From a checkpoint of a small mixture-of-experts model trained on Wikipedia.
Experts: 64 squared ReLU neurons an expert, a shared expert of 128 neurons.
Below are experts of layer 7 (counted from 0) of a mixture-of-experts language model. Rows are named router (the router's row for the expert), up (a neuron's input weights, with its number), down (a neuron's output weights, with its number) and show model dimensions 32-63. Each number is 128 + 24 x the weight over its row's rms, rounded and kept within 0 to 255. Numbers have three digits each.
After each expert's rows: a language model's description of what the expert responds to; "comes after" lists some tokens at least twice as common just before its tokens as in all text. This comes from a sample of Wikipedia text that the model never trained on. Tokens count by the router's weight.

# expert 34
router:116111105123068095163138154131127127143064126140153113134116143099105111096102108117132123084118
up0:084132180135139097116153104130120127136153135145097112161123117130110118143096097092085140127103
down0:147139117158120164118122151120124159117104124111164111139156122129103118132175126140138140137168
up1:166101134165120113098146101142134180128131140139146136144118108109163147154148097127142116111154
down1:170140165114128173130143136130098137136154117170143112099159067159142138119102087120140142126125
It responds to: Line-start list dashes
comes after: "\n", " Al", " al", "′", " mid", " Right"

# expert 62
router:168144138127158095119173152143150143167133126156091131128158116126137109123174133155156162126114
up0:147125090144134118116095141100142124138141151155133115118144160116139158106089127125123127108108
down0:121129096122177110103160124125140120126068115119140116108151145083112136110073121152185128131140
up1:137111101098086082111108127123147121188151112124099115116129097119133153170150120133131125067120
down1:141129142138205171110108140146088131153116187089108138134099160111120129140151097119156096131111
It responds to: Name initials
comes after: " |", ",", ".", ";", ":", " John"

# expert 38
router:085118141073137100142166149130103099115136160075113115133123109141112097074134133121111137178114
up7:118103125116143145121131075129150147068110147135155121120147134135142105125127098135174145152188
down7:113111096135127118123103115153177127131118138136087099105122099147124144170100097132101116094136
up8:154124135150115099140122119120103123135127085113119111151124165168109120135193156096174142152094
down8:116121112123173106126119154080119136142130153133147125167120103136152121094083122141101131136161
It responds to: Time-period nouns
comes after: " the", " this", " same", " his", " a", " in"

# expert 32
router:131109142140120134136151129147160077118118111098158100089096102146123098143155116115130157076125
up0:075123091148107132093136131118119156119136110124121131171101133194108102099146132132124152099113
down0:103113113133130117075113121078120147129171115138156125075159095105113140132113120160134121123102
up1:092159135094128119091133125143143124141123106095120144139107157138149147117122088090128084090147
down1:132117100114122141152134110094150095137149162147127073122154178127136111120094107083137114096108
It responds to: Place names
comes after: " the", " at", " in", " San", ":", " of"

# expert 15
router:106107109121121102160141108139150167146151152102160145101151126146135125147152136115156081097140
up0:121087101091145135095125153110115150143086131163131101086090112161148118136137139144144112111117
down0:091133129149124116142119157108123125148151139096115128145098110123116138137161117151173134134109
up1:110153189149143122109130137143157144161088115152132142161117149146079110134181131140150128094103
down1:124124112140139133157080122114114125143143144137178135139178110127099130136095118108108092133153
It responds to: Proper name starts
comes after: " the", " |", " at", " on", " St", ":"

# expert 51
router:130128143115106166144115123116127102097129115132135155136136102131087143140093117129162176154114
up0:121143131102145118122125107122119101138127068101108092124127132148161136125150161124099122147155
down0:148183135127120119130128073171084133121179139120147158155065117139124138144104144096097151134164
up1:092158106059146122125129128119138151098110128147103145158094148120102114114139137117127151128129
down1:109153139135104132117143120143121149089163125132129105126145139167136133191115100147116144119113
It responds to: Place and organization suffixes
comes after: ",", " New", " United", " South", "C", " North"

# expert 56
router:176132092100197108113119145148143125138112151126144124125082115094137182096138133097161136106127
up7:140092111168130108095089120080106130090140167153134122148144126101117127125167138127146137097159
down7:082109158130167107172170130098100131171102107111102143171127134145130152129136126095154127115136
up8:111112126123125109084088143168146079205125138113097115121110136142109110114164169148109149127181
down8:130109152104126107120123117150153123144121109126080164089125134098106144111161107102125143133135
It responds to: Sports results and stats
comes after: " |", " with", " for", " in", " played", " was"

# expert 29
router:105111115107105111158106121096175138111156100129159169149071093105139143108144109134126145106098
up0:119177130150140132108126131122156121162162149077132177093133128111153165083114125166105150158144
down0:144117158122114156156118117133136116174122082134129111092124106109164125090158136171142180108136
up1:154146104132120096161111108160141160099146153145118108155114122095148110105131124174117125082105
down1:130168157126114140134149135112122170103166095122122150162145104162112139141153122114136135144125
It responds to: Infobox section headings
comes after: "\n", "-", "Personal", "==", " Historic", ":"

# expert 17
router:137129137133139148120147122131120116115152117119100151129111109137152115083110107140143134112132
up0:116129129138139049148139165149189128118119098084058124166133134143102143122126140144143116111134
down0:113087187119107135130107101132140118155099123120112171126127122139114106094121099119189108120136
up1:119140149158083104168153095133068143150141113099172094102134165136138127166160167091145098124131
down1:093084148097119098134136118100155167090132081146136122113110118169107102143093109080110149157089
It responds to: Organizational unit nouns
comes after: " the", " (", " a", " on", " as", ":"

# expert 45
router:112101077113111108109122114137078149154118111131120145126117108156137165138120136097161129091131
up0:187109137112109081122135163069064112140124126108144115121102120131111131089135093081126106137141
down0:152171137109116128105142107115089098092093121135141113168112106129100114141132093084138121124104
up1:148124165143157143116084154119138175123131129157108119144137086135113086109147089157125134097090
down1:103122129145084117140175156119114113133115115117130133136149177145096104099149143142129159114122
It responds to: Leading digits of numbers
comes after: " |", "N", " /", ":", " a", " M"

# expert 27
router:152136118171147135126176155130154128114108129136126101167098145129156125195145155144058105122109
up0:130120136141097184170140106111148128107100108113122091124110127139109131150144117159150161133114
down0:133104124135111132152125082117149134143153090106149116095152161139150153089147122127150174177085
up1:117148166113115136122121127077142151118122110113159103116125086145075099119143099143120113153130
down1:169100122127086104140093126121124152142159134146108147133107156134166167115123095097093151116137
It responds to: Personal first names
comes after: "-", " by", "=", ":", " Sir", " Authority"

# expert 4
router:146124092111140075137138152124153134195153135135138142127120113163194129106147129185106138088122
up0:105110158121156113134115151142126144130090161118144136129119128106133084103144172201130165117134
down0:106149205123128149140099182145111128137147114121121156144154153094116079111141128142167111131115
up1:102130126123115113161127138123147164085092103121145126125169134120098139157116144102132137126148
down1:145117140141097118080136171138166109161105144145141140165138125127119136088096128118125096122093
It responds to: Name-initial capital pieces
comes after: " |", ",", ":", "-", ";", "|"

# expert 47
router:121123088125131107107087110077186146076147132152125131137142171139169145160153115098118156092168
up0:104148169109173100124091095146154138094069125108085180145132119135113103126114133130141122116109
down0:135110106178084106154119101114153143123126105149102159127132163101172112140154134207117120126127
up1:138163122127114162153093094161073118111177142111106138128134156112112149108172129110103129142131
down1:158148152103149107162087106127182126161159124112123118122112121123116163127138126098136155112099
It responds to: Wiki section markup
comes after: "\n", "==", " ==", "===", " ===", " career"

# expert 36
router:105068118090096138124165158111175136124146140103142149145132131157116114148092160123112130150160
up0:107114124138147116087130095100130131173160126111174154104090142124163140167130160171098114154127
down0:131118161132105107115175141173117127158138084120124128106129116099110143166120146120132128138169
up1:114126147097164125137119136152078096113118103117164130068109156136121133125104174102187120093113
down1:109092136113129150138149095143114140154175120144085084096152086097122135125101144068127131117117
It responds to: Mid-word stems
comes after: " in", " re", " In", " Re", " con", " de"

# expert 14
router:153132124151142113122152128137176106148138141116095091112098093140147102188131104161081105162139
up0:153094128138085164122174135078121128114099111131158131137121137089108148131156132135133159146122
down0:147084179119105186162139140143133111153108095091120075137092138127184099153156136163180110129165
up1:107109132137163141136153163138117117161123107113141127125135125119129138117129141134151127095103
down1:167121120110109101103095151140107137147131107132149134158107145128100081115189113124124149109118
It responds to: Personal first names
comes after: " |", "-", ",", " by", ":", " and"

# expert 52
router:102120094099088172139100117126147139139101126123121113156155109133136156123157107185154137150131
up0:141132088126150170093133111129067168137159159121074120148132107172138118143064140103168124145129
down0:145126154122113117157145114128097172115113117133161114140156120141063175144172136104156171084109
up1:144139178158145119110114148184126116116080145161110112119137137130126140094145145088140103096133
down1:135108161105129157134131131140165150120133143143163137082123135110097153147131155152127115107177
It responds to: Nationality adjectives
comes after: " of", " the", " in", " a", " an", "'"

# expert 40
router:115106139126129125153130115103127144126126139140121146096165145151104120122167112136170169139124
up0:182144116119139142161135090125116118121112123116171157109143121125133146137115170119149167126153
down0:153055126133110143166137145118156097133124143097136173119079107113159126134155113135147143127122
up1:131134137112122115161126151128096108092174118161135164108155134129117150121130104122168116168104
down1:112120103155143101117124105167083142125093140085094118116178139159094089145191175113137118142144
It responds to: US and table separators
comes after: " the", " United", "S", " in", "|---|", " New"

# expert 20
router:138132121102120138137099119101147106108136074141099143144144131148147106144153158151137132103157
up0:115156154149140137126095123152116173171082144170146078134097124150132143151117147090098100125133
down0:059100171116164110131102099137134153115128162122107117147095125131123128162134169120113123118137
up1:107111132143115114120125119094100162114155154099084133126140069129113142132168143137121115105159
down1:165145129118114118148108148110128129143116124121150079100128118128115136149112124173129119132152
It responds to: Non-Latin scripts, war terms
comes after: " the", " (", " of", " a", ":", " by"

# expert 3
router:129071135131076113181121137145115180160127102116122100153136127136114153124143132121171155146126
up0:107135119124136153114116139145093154077087104093135147082149128093106177141140130141162159158127
down0:155103105098141113112112125103134145142136101183129130124139100128140138130143102138160135151099
up1:137146123118110123123111141101142152127103134154143128122134113134100140141123166110137105146122
down1:166171088151146115105143129106134165126139142122106155124110118129144182134121131105129117142092
It responds to: Numbers in ranges and tables
comes after: " |", " ft", "/", " m", " km", " –"

# expert 10
router:117121112085154082111111161138144163121141091177146155123104115137120141128165104100126123083133
up0:167118138130095103126130145113143104077157183163126144117080125159116088142137129126095093145147
down0:112135124129129116116142138124127131158120148127119107115125147178150106181102113163145131130145
up1:116153120151143122138102085116158129093071097121096141120113148119095153147137120091111124085154
down1:130098113107135144117119157120124109078121113132149139096088149113151115094112107127114121099118
It responds to: Infobox and table delimiters
comes after: "\n", " D", "|", " medalist", " ", " MF"

# expert 18
router:174116103109115105134167096153164097109181160086120135163120095174135174117112150118116134170121
up7:136129153132120148118128100106114098120127153158095124091096102118149118101103082110114160106096
down7:137119090074127089094134118117121104137112134124100156149132148123156161137156073086151125086169
up8:136178110118101143112101113108147145089153150174119130136177151137073087119111109080138171151133
down8:098113087137102096129110118142162114111133173129150101167153133152076139119135127129135114103130
It responds to: Table label words
comes after: " |", " Preced", " Succeed", " (", " was", "|"

# expert 61
router:126124102131139140181081136164157128121153123120140178130120098146106134133178142174112132157133
up7:112146105139135108102141084111113167156133125140165140162151115115112131113144092168151121089110
down7:144086063120136109101132120121121132144099123120147137123157092121134127127136134123135128114133
up8:136131145123136136144117159104116116097086134124096103131133131097135157118136140128154168117103
down8:148140137156094158124113169096145150099131097099119121145120115103157087148120135116123147128116
It responds to: Infobox field labels
comes after: "-", "|", "\n", " /", " •", ":"

# expert 31
router:141133116137161144138155108133154120155147116117149123130123104134168103125182121132120121101148
up7:135122158120109125137141105118124106160110103177120110129144133117065121129134176129137140115138
down7:151142144121149167143112180089116133137108134167095124142101144067131108083161150142117133150168
up8:129143136124122155148148151068139125118125131138102106109096136110118167116134117123111074146142
down8:119118153136101117143123115145127140098147111166113152168171147164117163162103157143105165115192
It responds to: Name and title parts
comes after: " The", " the", " \"", ":", " A", "The"

# expert 37
router:149098080151098124102083124094146154147148106136120156159141130119138127058120128132126124148140
up0:140115104145112128187101107123158111117180153114141137130119173126122165121157144074117105154125
down0:092135125083136129104165098121129131126131144112123114165082145128129147146104130139130135144140
up1:134112106071130122112141154136132117138110109074172153179122150137104095162102108096127132139154
down1:144136115133153137120095197127138188104084104126167125089131141128133153127140172086095164133146
It responds to: Paragraph-ending line breaks
comes after: ".", " =", ").", ".\"", "\".", " 2025."